config.yaml
experts_per_token: 6
d_shared_expert: 0
activation: "swiglu"
router_score: "softmax"
router_noise: 0.05
norm_eps: 1e-06
grad_clip: 1.0
seq_len: 256
steps: 5983
Below are experts of layer 6 (counted from 0) of a mixture-of-experts language model. Rows are named router (the router's row for the expert), gate (a neuron's input weights, with its number), up (a neuron's input weights, with its number) and show model dimensions 0-127. Each number is 128 + 32 x the weight over its row's rms, rounded and kept within 0 to 255.
After each expert's rows: a language model's description of what the expert responds to. This comes from a sample of Wikipedia text that the model never trained on.

# expert 6
router [119  92  51 132  82 132 153 161  93 153  77 109 120 131 120 170 178 143 171  92  80 113 115 141 204 162  95 144 147  85 195  89 199  64 100  82 147 114 135 168 158 140 179 146 144 205 103 143 130 194 123 154 103  91 104 132  85 113 140 134  96 134 157 151 135 128 107 147 116 132 141 147 166 143 147 107 121 116  58 126 128 173 148 167  87 120 115 111 141 136 151 160 123 156 180 171  94 144 124 133 160 145 135 148 126  72 113 130 146 127 147 134 165 146  61 131 171  90 149 180 167 154 177 153 102  89 118 113]
gate0 [171 106 117 168 122 186 140 183  64 153 101  85 135 108 112 156 152 116 128 118 116  87 143 195 114 100 117 111 165  99 138 138 118  71  83 120 125 165 122 164 117  94 161 128 141 174 117 205 103 166 111 132  90 128 107 148  97 113 113 140 134 103 142 203 142 111 160  92 118 107 155  75  74 175  85 173 159 110  56 157  96 133 108 147 113  98  95 120 112 190 124 163 170 123 141 159  95 119 111 151 169 116 151  68  75 112 148 127 176 122 107  97 140 107 157  75 183 148 202 162 105 154 138 117  90 154 133 148]
up0 [ 93  89  82 141 162  76 131 105 142 100 124 182 106 118 108 196 119 136 110 176 115 138 124  31 113 112 128 167 135 170 139 148 151 104 103 190 174 146 147  85 103 120 147 116  90 105 178 125 117 114 162 102 112  99 181  70 158 140  97 109 134 173 124 119 130 109 134 108 117 130 107 148 161 127 128  79 129 134 172 129 148 157 105 135 119 158  89  81 168  54 105 154 101 147  68  90 161 140 159 100  66 132 124 198 160 141 121  96  63 135  89 186 165 114 127 103 102 109 155 154 209 118 106 157 153  98 122 121]
gate1 [ 79 137  99 147  63 109 188 101 135 142 124 100 175 111 152 164 173 148  84 165 142 164  86 162 160  38 133 121 164 126 150  57 201  56 139 134 157 113 167 122 107 196  69 107 113 170 105 136 128 157 123 149 155 139  74 103 149 145 121 105 111 156  92 138 109 148 110  82 116 126 164 192 122 156 120 130  95 129 117 181 116 152 145 189 141  73 102 104 156 159 118 141 161 129  91 118  84 127 160 133 132 129 185 129 140 171 132 140 143 156  96 138 185 125 162 110 182 113 143 118  83 172 115 115 169 153 133 138]
up1 [135 177 160 127 131 128 132  96  61 110 154  95 127  81 105 112 143 165 137 105 178 119 121 140 118 153  93 121 127  70 149 158  74 107 197 108 116 108  52 137 194 176 131 145 131 111 142  88  68 194 154 102  97 135 161 148 176  83 141 140 122 157 140 107 160 126 140 116 116 139 168 120 115 127 121 143 122  86 139 136  41 112 148 155  62 164 103 122 165 143 171 104 139 123 104 119 176 140 134 137 107 186  55 140 120 153 121 145 196 154 144 132  86 108 113 187 156 123 131  82  71 116 143  77 146 103 139 182]
gate2 [ 61 198 136 118 108 107 171 167 180 124 165  88 141 125 149 169 140 168  95 165 122 141 127 130 184 153 143 142 162  91 105 135 126 158 163 125 128 148 121  35 112 167 126 110 126 165 150  59 113  99  76 149 103 102 133 148  85 163 117 118 107 157 184  99 117 118 130 162 153 180 101  54 128  78 127  86 168 109  97 126  81  83 161 157 126 138 138  56 149 135 103 165 143 124 166 184 125 138 160 113  94 124 115 115 137  52 123 111 157 122 131 108 179 151  95 179 155  81 144  91 104  94 121 107 156 142 103 154]
up2 [134 184 113 131  92  70 158 170 156 130 114 159 133 134 159 143 107 128 159  96 101 126 133 151  99  58 141 121  99 153 148 117  89  62  66  84 175  93 148 158 125  69  97  94 169 132  84 109 115 173 110 200 122 143  77  95 139 112 132  77 122 122 155 166 116 141 128  98 167 137 131 122  86 209 138  94 151 147 133 120 123 115 135  81 132 144  78 145  95 155 119  74 114  86 137 134 165 192  96 155 161 107  96 163 216 170 140 131 117 144 115 161  73 113 142 148 100 142 120 107 110  88 108 162  90 126  84 179]
gate3 [124 145 130 148 144 124 103 140 154 105  61 157 121 174 131 132  88 128  37 105  87  95  93 108 131  99 179 110 164 123 142  90 240 188  97 122 111 164 123 183 146 125 149 140 183 136 148 156 192  89  82 108 108 150 124 138 136 170 178 125  66 125 134 114 116 130 147  89  80 109 157 163 130 135 170  98 131 150 156 146  78 132 127  78  92 103 164  66 120 126 176 146 166 163 194 118 114 125  90 127 148 133 134 129 118  98  79  57 140 127 155 139 112 118 169 145 101 109 123 101 150 165 118 109 114 147  96 174]
up3 [120 106  71 123 123  92 117  80 142 158 127  73  54 175 148 137 129 116 121 105 122 149 172 198 115 105 164 193 168  63 231 119 150  81 149  95 158  90 130  67 140 104 130 143  77 154 119 104 156 175 158  76 126 108 197 170 104 175  84 159 105 123 180 115 111 134 109 142 117  99 181 165  69 105 145 135 148 100 140 103 121 115  97  89 161  80 161 120 130 115 126 127 111 179 145 130  99 131 159 120 102 145 148  98  99 128  57  97 137 110 129  98 101 130 104 102 131 124 118 149 184 146 119 128 144 120 152 104]
Chart and review tables

# expert 55
router [139 137 143  81  81 141 100 151 164 121 131 140  89 120 104 168 135 118 115 111  99  69 108 175 231 123 143 143 149  98 139 149  98 117 117 143  78 121 128 121 152 153 132 113 111  91 203 158  93 137  74 101  82 101 159 127 159  81 151 183 114  87 133 121 160 133 115 135 151 128 136 112 136 121 111 113 173 173 102 120 104 129 111 141 180  63 130 126 111  97 107 212 145 117 146 214 128  88 142 201  97 137 149 121  79 153 119 117 100  71 119 165 139 217 141 133 149  84 178 165 133 101  97 142 143  93 122 114]
gate0 [160 138 105 137 136 117 111 117  88 152 137 170 103 188 121 109  89 113  69 109 129  67 113 110 181 181 108 148 176  37 167  80 136 134  65 155 122  73 153 129  84 130 137 110  90 158 157 101 117 153 114 122  78 151  90 140 112 127 124  62 129 105 104 114 135 151 163 127 152 132 198 116 104 146 117 147 135 116  84 110 142  99 120  79 137 106 157  89 110  78  91 148 132 123 169 118 154 115 120 154  86 160 202 109  56 114 170 130  92 126 167 127 116 145 150 169 109 162  48  77  95 171 120 120 174 109 119 139]
up0 [172  94 137 128 156 142  85 112 185 135 158 199 137 145  39 158 129 196 179 120 145 128 147  88 187 129 109 124 109 101 180  98  78 120 132 147 159 113  89 130 150 141 113 163  71  69 107 121 174 112  84 125 125  94 128 150 156 113 124 166 124 168  54 109  96 118 102 106 136 108 119  67 116 118 157 184  95 149 141 100 118 110 119 127 136 164 122 162 110 135 169 104 104 143 125  94 172 140 142 131  80 138 117 129 178  94 109 170 154 175 141 161 103  86  92 143 169 126 118 154 199  71 156 159  98 193 112 124]
gate1 [134  51 127 155 108 138 177 139 137 123  44 123 118 103 161 123 162  85 150 159 136  98 127 196 150 146 137  87 110 136 150 133 152 129 150  94  89 105 139 135 166 108 112 127  93 145 142 142 101 108 158 114 110 168  58  92 127 187 115 134 117 141 157  81 173  77 136 117 145 136 131 128 159 105 102 124 128 142 117 171 103 155 125 150 130  69 143 137 109 111 137 140 134 149 156 150 128 126 163 183 138 111 109 103  99 109  79  60 128  66 128  87 206 126 158  68 171  94 183  77  42  65 135 119  71 142 150  96]
up1 [173 191 105 130 166 157 112  86  96 129  61 143 151  85 100 192 145 141 100  96  71 182 131 104 132 162 130 153 152 134 108 142 110 124  79 150 128 119  97 145  94  66  83 103 181 119 103 121  61 127 138 145 147 151 149 142 144 127 192 104  49  89  99 107  99 147  56 128 125 154 203 130 123 140 158 133  75 109 146 147 138  68 157  74 116 195 112  93  99 107 115  65  96 156 121 161 121 143 104  79 104 144 108 150 137 113  88 164 136 169 137 162 127 145 110 167 100 131 101 161 132 153 103 110 170 129 135 113]
gate2 [170 153 177 130  90 117 133 150 136 102 137 127 178 167 194 100  87 100  89 139 124 180 140 211 177  80 130 157 104  94  96 110 131 152 168  64 126 164 142 140 145 122 111 124 140  99 170 175  79 124 141  97  97 109 138 123 136 126 122 131 105 137 171 166 174 115 108  80 152  90 158 109 143 107 172  95 111 156 145 146 141 157 106 137  92 161 113 142 130 182 151 115 226  88 113 140 125  74 115 158 139 125  98 111 177 110 110  81 128 128 130  72 103 134 155 140 174 213 163 147 119  86 132 140 102  48 141 141]
up2 [110 131 118  86 155 160 217  87 101 150 113 164  79 124 110 122 192 110 111  88  74 188 176 104  86 117 134  82 157 140 115  94 165  68 103 121 121 124 126 126 177  91 189 101 174 127 154  57 205 129 106 144 111 141  56 168 150 199  80 132 125  76 127 136  92 167 136 125 113 153 144 152 157  97 113 168 163 104  85 118 138 187 148 121 143 117 103 109 138 161 111 161 117 158 116 104 125 160  70  78 111 125 116 114 149 170 145 105 153 158 131 101  95 111 110 140 149 129 116 108  85 159 128 179 120 144 139 156]
gate3 [114 136 134 100 217  65 168 141 131 136 117  60 142 144 112 115 114 158 138 107 146  73 115 170 176 136 120 100 106 106 126 133 138 184  92 141  98 121 139 131 175 151 103 142 163  92 170 122  67 129  91 115 158 109 192 112 143 161 129 186  72 109 102 120 121 129 146 145 164 110  78 147  64 150  98 147 172 194  94  78 109 154 188 175 174  90 118 193 122 134 122 136 123 150 112 127 123 107 138 136  84 117 116 134 107 191 116 109 111 143 191 168 161  64 145 157 137 112 123 148 115 122 119 198 181 139 137 107]
up3 [102 192 104 109 149 107 143 162 144 175 132 128 143 123 127 211 163 138 160  92 138 134 142  88 117 116 103  90 129 107  90 129 105 123 100  88  70 124  99 190  99 139 154 109 173  84 150 142 111 131 121 168 122 129 127 148 116  62 135 137 154 123 122 215 130 115 125 119  67  94 101 113 162 189 160 139 122  90 118 119 114  86  91  85 138 136 127  80 130 126 139  84 169  71 105 142 158  99 108 133 155 126 181 167  93 220 103  73 101  87 119 148  66 115 138  94 137 194 186 122 132 103  98 106 156 143 162 149]
French names, word endings

# expert 35
router [129  81 146  98 107 125 117 114 151 187  87 155 128 114 102 162 112 101 158 100 126 123 161 158 210 196  57  93  49  62 159 160 171 147 146 120 166 127 164 151 162 100  84  69 183 137  98 142 115 142 127 139 121 109 165  87 120  83 101 145 103 117 138 152 131  75  99 145 116 147  98 111 114 131 135 123 121 124 129 138 157 182  83  75 119 119 141 133 114  78 141 131 143 172 133 224  62  98 132 140 124 147 150 150 132  81 160 142 166 120 134 117 132  99  79 129 149 105 183 191 138  95  82 153 152 104 146 121]
gate0 [152 152  98 117 138 160 142 130 158 144 175 168 112 132  68 153 117 111 109 161 141 201 121  91 117 112 164 118 153 136 113 119 130 111 193 154  50  83 141  96 100 133 119 100 192 185 126  73 109 141  66 108 184 149 124 109 120 159 118 140  52 116 108 123 115 103 142 128 144 119 103 142  52 110 155 116 147  72 122 142 126 168 186 104 110 148  98 133 159 146 105 153 189 127 166 114 126 130 110  81 106  92 140  95 123 159 117 177 158 144 138 153 146 103 137 118 109  73  52 135 107 109 126 105 153 147  19 127]
up0 [112 100 144 146 104 174 143 143 176 128  72 106  96 134 128  91 137 132 152 113 109 109 187  96 131  58 179 143 118  88 110  98 143  96 139 168  62 107 119 136 135  96  94 164 180 104 100 167  83  85 149  88 174 135 177 187 179 150 121  65 116 102 115 145 149 118  66 149 180 116 100 155 148 107  72 132 145 118 133 176  90 174 144 118 158  78 150 176 158 152 174 161 136 160 134 108  50  93 118 147 116 151 155 121  89  96 126 157 156 133 106 138 127 119 136 103  55 142 136 174 117 119 152 186 113  94 161 130]
gate1 [165  94 148 106  89 118 119 128 112 145 122 137 179 157  89  90 114 116 126 202 166 105 136 140 122 153 146 115 110 138 146 178 107 167 161 161  98 126 153 156 112  95 161  58  92 146 145 109 123 126 130 147 139  96 114 147 146  59 179 164 103 107  97 154 141 166  62 108  45 159  78 202 171  73 142 160 142 124 129 104 103 104  88  83 160  93 153  86  44 117 145 158 153 145 155 113 156 112 114 176 112 135 112 155  98  63 146 105  99  99 160 167 141 169 117 180 125  87 146 106 169 103 136 123 176 105 125 152]
up1 [ 95 120  98 150 147 130 117 132  90 142 115 150 145 164  97 207 163 157  98  68 138 159 130 130 126 131 132 147 149 133 133  77 155  77  78 112 136 144 129  79 110 168 119 192 138 105 201 204 106 176 125  96 104 110 143 117 114 151 154  91 123 146  85 135 160 142 123 156 161  72 154  85 133 189 129 114  93 165  93 123 129 101 182 145 158 193  94  95 169  69 134 186 144 131 118 143 158  77  70 121 146 114 109 111 176 196 119 149 196 143 107 124 145 124 158  83 169 116 121 140  93 124 136 103  75  98 131 101]
gate2 [110 133 174  98  57 157 147 123 147 150 147  83 132 160 154 162 175 123 139  66 167 146 153 139 193 137 128  58 140 209 124 181 189 133 159  97 128 121 176 129 137 132  72 171 192 132  97 168 160 193 119 132 148 205 144 107 123 150 130 163 133 161 127 107 120  85 133 100 114 117 142  92 109 124 114 114  45 188 121  91 138 157 152 160 124 127 155 123  87 114 172 148 181  92 129 168 109 113 152 128  87 103  77 128 154 110 154 122 154 125  98 150 152 109 140  92 166 134 162 127 122  66 106  79 120 136 122 140]
up2 [115 111 136 160 120 168  87  75 134 122  70 154 183  95 185  82  90 154 109  60  74 173 156 128 117 126 115 133 130 124 155 127 212  86 160 111 140 151 143 157 159 116 141 189 137 105 155 170 124 130 149  63 126 172 165 184 177 136 117  64 136 119  97  98 127 120 117 122 123 128 169 100 139  64 147 132 166 136 127 123 193  47 131 143 141 133 134 142 126 174 161 144 101 110 107 212 113 139 140 161 156 142 152 143 147 101 115 172 203 135 137 124 142 164 111  93 124 163 180 127 115 148 115 154 180 126 148 133]
gate3 [122  43  78 108 145 137 136 141 136 165 145 127 143 108 161 180  46 140 112  51 222  48 123 103 109 131 126 193  74 165 198 111 113 116 152 122  99 130  88 140 120 100 158 103 117 132 112 155 150 138 144 149 120 160  97 136 139 126 161 119 148 129 147  52  80 126 110 104 121 165 117  98 110 125 159 127 139 128 148 111  95  84  90 125 131 144 137 165 144 114 130 143 153 153 175 108  98 121 105 132 138  81 149 136 209 124 110 169 163 141 123 144 105 187  78 173  88 161 177 128 118 104 111  96 167 162 144 164]
up3 [ 88 187 128 134 109 178 134 152 137 148 160 100 129 163 121 138 186 190 161 165 102 182 107  84 116 160 106 165 147  88 110 135 124  89 133 143 209 134 145  69 146 161 144 137 115 168 142 141  83 111 141 155 128  66 156  78  94 125 121 151 129 174  86 112 128 149 135 121  52 112 107 157 132 107 142  58  88 137 125 131 105 156 128 113 147 129  59 123 103 142 108 131  68 114 154 180 158 134  73 156 169 150 147  92 107  95 106 109 117 162 170  83 110 109 119  97  98  76 110 119 114 167 125  55 160 182 161 165]
Separators and CJK bytes

# expert 4
router [161 122 142  89  91 173 115 125  90 133  99 136 115 163  59 132 151 149 162 143 161  89 107 170 142 147 106  95 137  93 169 182 144  71 125 148 132 137 165 182 138  90  96  50  97 166 117 184 110 177  94 128  85  89 100 108  94 105 160 131 155 124 118 110 161 127 137 141 121 170  84 177 120 144 114 127 158 118 143  73  82 133 107 108 123 128  69 121 115 101  94 136 165 165 122 149  80 110 116 170 113 181 167 182 114  62 101 125 117  85  64 105 147 201  98 139 161 114 194 171 129 125 159 161 154 125 139 106]
gate0 [130 135 117  58 125  98 167 126  93 138  84  86 120 182 141  97 122 116 180 167 149 102  97 151 146 135 147 123 149 194 121 126 131 110  72  80 146 155 117 140 115  95 182 105 157 168 118 121 140  94 173 142  99  68 148 145 115 130 117 158 108 131 177 103 144 142 174 129 110 181 147 179 128 101  38 142 118 119  89  52 140 130 113 130 112 158 106 144 158 180 132 124  88  83  92 132 191 103 139 153 137 130  85 162 156 113 141 117 124 112  82  88 172 185 113 142 154 160 185 144 132 150 157 136  34 181 122 101]
up0 [ 99  71 145 163 173 148 132 177 160 130 157 167 125  86  76  88 111 111  99 144 120 104 143 149 159 117 159 133  95 119 110 104  99 160 159 143 159 104  91 100 110 101 200 134 107 139 129 131 135  79  68 110 144 120 119 155 141 150  67 170 132 154 124 230  60 133 132  60  36 137 131 169 113  93 118  85 138 166 131 136 102 105 126 157 101 135 196  83 100 120 145 116 110  88 118 130 176 174  98  91 150 133 115 100  81  98 126 170 129  95 114  92 152 152  95 104 114 150 125  97 116 132  55 146 130 112 112 171]
gate1 [132 148 177 108 144  61 114 116 190  72 131  82  67  91 147 128 110 155 113 106 152  92 148 124 129 155  83 124  94 154 126 153  92 146  80 105 140 131 143 114 152 183 112 139 106  97 127 116 163 143 105 124 126 148 125 143 195  89 134 179 108  78 172 130 158 157 184 152 112 126  59  80 135 148 102 118  79 111  97 181 161 158 185 133 156 119 116 145 152 122  71 129  62 126 130  90 117 155 180 120  98 118  76 122 108 117 117 139 187 109 160 138 114  81  97 146 129  72 152 189 124  74 127 105 146 165  95  57]
up1 [124 143 196 155 127 151 115  91 122 146 145 141 126 117 143 122 100 129  80 150  93 114 112  81 112 132 121  98 150 133 144 166 107 139 117  94 111 127 110 152 146 149 116 101  94 152 147  76 171 133 180 108 134 168 156 135 191 136 149 171  90  87 196 160 152 162 126 141  36  89 116 129  60 190 127 104  66 138 158 187 162 201 159 109 141 102 162 184 126 118 142 168 118 128  83 103 165 153 145  82 139 138 145 167 192  82 100 140 137 152 123  95 172 133 105 135 141  99  55 179  96 124 135 147 175 140 155 151]
gate2 [208  29  58 103 128  97  99 172 137 147 138 166  59 146 137 100 120  92 161 128 122 196 157 138 127 135 112  97  94  93 121 153 134 102 141  73  75 133 152 109  49 128 137 154 168 136 107 128  70 154 141 127  98 146 183  90 134 151 186  81 112 153 106 142 136 180 106 135 140  70  99  98 140 113 110  71 137  79  86 137 130 156 140  74 169 137 155 155 135  89 125 180 183 162 154 133 151 114 105 138 147 153 120 160 120 130 170 115 142  82 107 133  82 112 162 137 163 137 159 146 114 130 130 154 161 130 167 118]
up2 [ 81 146 101 177 114  66 104 136  78 118 170 205 141 105 123 121 129 117 155  68 115 119 132 148 162  97 153 163 121 136 127 155 147 146 110 190  99  94 125  37 166 174 156 112 140  96 151 134  94 137 117 140 161 156 135 112 112  95 153 184 110 122 155 110  88 106 118 107 109 122  87 106  84 130 147 123 125  95  93 183 119 151 188  84 129  64 145 108 104 156 119  99 134  70 132 142  73 136 211 125 168 157 135 103  96 124 147 148 156 110 122 119 195 123 101 117 153  86  74 145 138 128  98 107  91  65  68 161]
gate3 [130 106 116 110 167  78  68 159 102 144 105 179 118  97 125 118 111 103 125 143 101 136 161  72  96 125 158  49 172 118 115 157 125  95 159 149 136 123 134  98 100 150  70 126 131 180 117 174  92 144 124 116 136 178 107 112  70 172 135  92 150 116 151 185 139  82  93 141 189 133  80 105 128 152 106 110 113 117 170 186 120 103 187 100 133 113 136 126 121 123 135 130 212 140  88  71  50  95 148  69 152 136 121  83 126 161 141 112 158 126 104 101 107 124 118 121 122  87 156 160  92  95 177 192 185  88 117 136]
up3 [127 151 144 136 136 153 169 162 109 124 183 182 153 124  90 167  96 177 161  84 112 114 109 174 155 109 149 134  86 185 111 142 186 142 145 144 163 105 130 107 106 164 148 118 136  61 131 117 146 132  14 115 118 158 127 147 107 116 102 155 121  98 134 146 156 121  88 166 106  80  51 136 112 113 132 155 165 161 100 170 109 123 154 143 137 123 170 102 104  47 174 120 157  75  77 137 181 171 166 103 110 135 109 137 129  88 104 149  96  53 102 152 147 163 151 155 118 105 149  99 167 176 172  85 138 128 148 128]
Sentence and paragraph breaks

# expert 50
router [155  92 115  56 130 167  94 143  80 155 100 148 126 154 105 161 129 156  99 128 159  79 166 132 145 167 108  89 120  62 181 134 108  77 112 173 137 115 126 175 124 117 137 108  65 157 120 148  87 162 117 138 117 141 128  72 110  77 124 154 123 110 145 125 140 100  84 106 144 163  72 178 118 137 160 114 143 126 130  98  88 167  77  93 158 130 100  70 116 111 153 159 149 154 187 138  60  88 131 135 176 147 145 140 124  39 115 162 154 138 134 117 154 157 107 138 138 138 206 177 114 111 126 205 174 105 158 110]
gate0 [139 122 109  89  87 152 116 112  96 141 129 154 134  84 118  95 137 156  94 103  86 114 128  37 140 161  96  78 177 135 155  97 109 105  81  62  96 102 152 174 179 157 149 153 125 166 125 193  90 129 165  97 134 160 121 128 155  72 136  75 141 150 152 114 140 136 158  94 115 134 124 127 147 176  67 154 121 170 146 155 126  94 198  67 195 190 156 124 151 160 132 162 171  60 176  96 143 167 148 155 151 126 111 154 145 185 109 134 119 127 138 130 138 133 119 138 107 132  93 100 133 158  77 124 178 104 120 176]
up0 [ 83 153  93 124 136 140  83 130 160 111 181  56 189 187 187 176  91 107 156 143 146 162  72 180 109 120 137 152 141 206 111 115 146 130 157 177 135 166  82 105 190  86 119 116 100 113 111 123 138 118 174 110 144 122  87 122 106 162  87 103 131 118 118  83 137 118 143 106 147 122 152 121 124 137 154 187 143  94 162 154 170 160 114  96 109 116 137 107  31 111 131 102  96 106 119 114 164 147 106 130 159 128 119  51 173 124  81  77  80 165 150 106 167  84 145 122 181 152 113 109 141  90 156 160 127 151 112 126]
gate1 [124 107  95  96 166 185 133 112  97 100 147 142 153  64 106 148 146  86  84 132  95 137 138 120 131 109 127  10  95  99 102 123  94 117 123 121  93 145 108 156 129 105 125 168  66 153 169 115  35 160 151 148 163 146 155  67 122 173 109 102 106 126 167 127 190 152 157 101 123 175 124  85 139 166 128  99 163 148 119 224 113 128 131 117 182 150 133 121 155 144  94 124 154 159 125 119  74 159 118 142 130  66  95 108 134  76 117 133 174 101 131 132 131 123  93 159 136 118 182 104 128 125 130 190 175 114 139 123]
up1 [ 99  96 108 112 103 138 163 110 172  82 141 157 154 162 132  80 114 101 100 139 105 125 102 146  72  89  88  65 116 135 139  94 143 130 120 141 183 136 122 153  76 116  45 114 103 115 127 158  88 144 170 147 115 108 136  96 110 114 131 132 103 155 125 142 174 107 145 140 143  62 143  92 135 174 151 133 171 173 131 213 116 113  83 127  65 149 117 167 175  92 133 131 137 147  99 160  71 144  93 112 122  47  74 159  96  83 118 117 140 155 131 109 144 172 146 176 116  57 117 128 134 104 199 192 111 120 115  96]
gate2 [198 100 129 107 154 115  70  85  70 123 131 163 117 144 152 130 141 153 154 151  73 121 162 136 103 172 104  72  99 105 136  96 119 180  88 157 125  82 166 173 112  97 172 142 126 147 126 124 108  77 115  95 118 206 122  70 136 129 108 181 144 131 115 132 146  83 110  98 114 211  96 156 148 132 125 146 114 158 122  52  95 171 116 125 148 164 141  95  96 117 134 157 125  98  88 111 184 164 100 113  92 132 108 151  81 121 157 141 139 117 151 191 114  82 201 129 149 111 138 176 187 159 151 138 184 118 108 128]
up2 [ 94 107 128 152 126 184 120 174 105 133 144 133  95 130 172 146 112 121 143 142 142  81 118 125 143 192 175  76 118  75  95 169 102  77 103 139 148  89  58 183 131  87 122 116  93 162 140  95 133 116 177 135 208 122 130 130 169 133 157 133  89 121 117 118 157 181  92 163 138 184 174 128 151 114 179  90 116 147 145 109 109 135 115 160 167 129 122  88  65  76 194 138 151 171 144 130 116  91 110 163 159 114 126 119 207 112  69 120 194 154 117 141  91 136 132  87 114 148 174 114 112 139  81  90 179 143 127 132]
gate3 [ 88 143  93  94 142 100  71 122 126 163  55 123 125 154  63 171 171 202 134 119 139 158 124 108 137 144 123 205 140  90 138 106 140 102 148 106 119 123 142  47  71 161 110  98 143 110 115 153 121 135 149 156 140 144 115 137 106 125  99 158  80 125 151 153 118  26 123 142 125 164 140  74 161 118 132  90 155 112 140 125 110 131 134  90 149  97  92  90 124 165 134  84 150 126 158 119 116 150 100 139 187 127 100 174  60 106 130 133  74 110 152 177  83 135 128 153 195 105  90 138 127  48  85 149 121 119  99 158]
up3 [ 79  90 123 128 168 104 115  90  98 130  84 162 145 142 145 132 120 197 143 142 139 150 178  76 141 156 197 183 142 112 139 117 114 130 103 104  74 125 129 153 118 160 115 161  92 136 117 149  81 134 140  98 110 173 180  74 113 127 115 128 105 163  96  71 125 131 177 146 120  68 148 165 124  92 125  91  83  81 152 106 130 168 168 109 158 116 144  69 106 158 135 127 162  64 222 101 127 204 134 135 154  88 109 127 109 112 129 185  72 106 152 137 127 145 129 126 170  90 102 120 123  98  85 187 139 111 123 184]
Quotes and apostrophes

# expert 49
router [153 115 129 130 137 168 177 116 136 166  50 204 113 171 128 138 114 159 167 140 172  89 150 106 230 164 108 132  69  71 141 180 114  68 144 110 114  45 135 143 175 117 146  73 104 159  86 112 111 123  91 186  92 111 138 104 143 139 159 138 136 137 146 140 121 160 107 131  80 135 107 179 151 116 180 111 148 122 121 159 138 168 139 153 101  98  84 126 136 104 144 112 119 132 130 169  52 118  93 172 207 119 121 151 157  93 120 134 113  88 104 127 109 152  66 113 136 140 149 146 136  89  97 132 146 128 137 102]
gate0 [162 132 167  99 125 102 158 124 145  81 106 139 154 130 143 214 174 134 175 113 152  94 144 144 171  92 149 131 150 122 174 133 108  92  88  63 140  63 150 130 141 109 178 175 103 109 125 129 139 136 156 178 108 135 133 125 207 136 145 103 102 103 173 106 153 146 161 104 106  92 107  78 175 126 139 102 130  94 128 101 114 193 118 173 144 118  79  69 134 137 137 121 162 138 137 146  86 115  68 165 160 171 105  85 128 121 107 137 142  44 162 127 159 145 158  99 132 124 155 150 190 114 106  97 184 169 130 200]
up0 [126 157 168 169 148 108 167  73 160 142 155 140 142 157  52 166 167  97 120 113 136  82  94 137 154 107 187 146  66 150 135 170 120 106 113 102  90 130 117 119 179 195 162  95 148 105 146 198 174  58 170 121 135 106 101 175 137 124 190 142 154 168 163 114 139 143 102 128 200 128 106 106 120 118 104 141 129 157 119 146  66 111 102 192 135 158 162 122 171 158 126 161 163  88 136 178 120 149 120 194  67 147 125  88  86  99 132 122 120 147 114 126 130 130 156 165 123 155 131 135 157 118 137 121 127 151 146 211]
gate1 [120 107 130  98 134 152 173 134  92 143 165  89 132 124 112 168 148 109 190 115 173 106  44 140 107 169 135 100  66 137 129 142 144 103 122 157 138 110 117 124 113 118 152 129 143 128 177 139 129  82  82 140 139  74  54 147 171  92 107 128 134 196  89 105 150 175 115 232 115 130  75 161 181 162 181  78 133 115 155  88 119 120  85 138 124 141 141 127 144 176 115 113 143  91 103 173 173  84 158 152 146 194 132 148 115 100 119 116  94 109 178 130 154 105 115 143  97  58 115 157 186 121 128 136 134  85 139 152]
up1 [122  98 107 108 128 124 110 127 130  98 151 160 116 106  71 159 120 167  89 119 112 141 126  82 152 123 162 105 141 145 181 124 151  94 121 102 106 180 147 163 137 109 102 210  70 117 183 210 101 116 103  84 168 145 138 119 123 105 176 112  89 128 102 136 140 119 177 110 147 201 127 141 123 125  84 161 177 141 109 139  72 118 143  84 177  79 135 148  64 100 136 127 175 148 175  95 119 129  91 141 103  97 130  69 142 148 165 157 119 115 145 118  95 146 194 151 166 201 110 140 117 135 134 158  91 179  70 176]
gate2 [135 126 120 143 108 149 139  92 149  45 184 151  88 208  83 137 117 133 171  91 140  84  68 109 185 191 135  80 112 172 172 112 118  92 120 119  86 116 147 169 125 115 132 109 116 197 137 107 167 120 103 153 140 113 149  70 154 105 144 120 140  97  97 101 122  68 117 125 108 180 189 155 125 117 139  95  79 128 149 143  78  83 124 108 155 138 121 160 128 117 149 199 100 108 132 135 114 125  87 148 155  85 143 161 185 143 142 129 127 136 174 124 149 115 160 162 127  53 208 156 132 164 134 157 153 161 128 128]
up2 [122 145 159 102 140 106  81 158 102 121 137 106 160  87 105 135  89  83 106 151  99 187 124 139  89 105  96 101 160 128  70  98 184 132 160 164 165 210 107 181 119 165  88 122 161 136 177 121 142 134 141 147 121 178 113 108  72 112 140 145 108 118 139 154 139 126 138 129 153 141  92 138  58  96 105 100 188 139 115 100 104 145 111  43 168 166 140 110 102 194  56  57 130 147 126 110  97 140 147 137 137 158 129 106 118 130 151 147 150 160  97 122 157 129 154 186 103 142 108  81 176  81 117 130  46 131 108 159]
gate3 [ 99  94 155 133 145 193 128 151 112 149 116  77 144 108 129  92 122 138 167 175 158 145 120 114 184 101 196 130  73 121 109 102  88 137 107  74 100  82 178 149 105  94 199 154 114 165 116 104 142 103 136 148 117 115 151 117 140 126 180 151 132 152  95 141 145 141  90  98 140 132 172 175 121  87 124 110 102 157 111  80 153 115 180 175  95  37  43 113 112  76 124 124 103  69 142 138 106 120  66 127 120 149 110 113 113 115 180 105 134 119 157 142 102 138 125  71 118 125 182 157 104 172 114  92 194  93 159 132]
up3 [157  81 141 144 163 130 183 132 119 175 139  88 174 128  77 173 185 149 128 128 189  76 125 104 171 123 168 136  99 127 202 128 109 110  84 139 126 103 132  91 132 181 133  88  99 166 127 133 154 176 106 169 157 124  81 128  95 185 112  83 165 178 154 178 152 123 195 169 131 116 103 118 135 143 126 116 115  58 168 112 156 154 163 149  98 166  96 135 178 156 189 116 104 142 169 143 122 121 101 186 171 198  94 143 104  86  86  75 111 119 115 144 128 114 120 146 131 111 176 108 109 125  88 111 114 103 143 109]
Table cell separators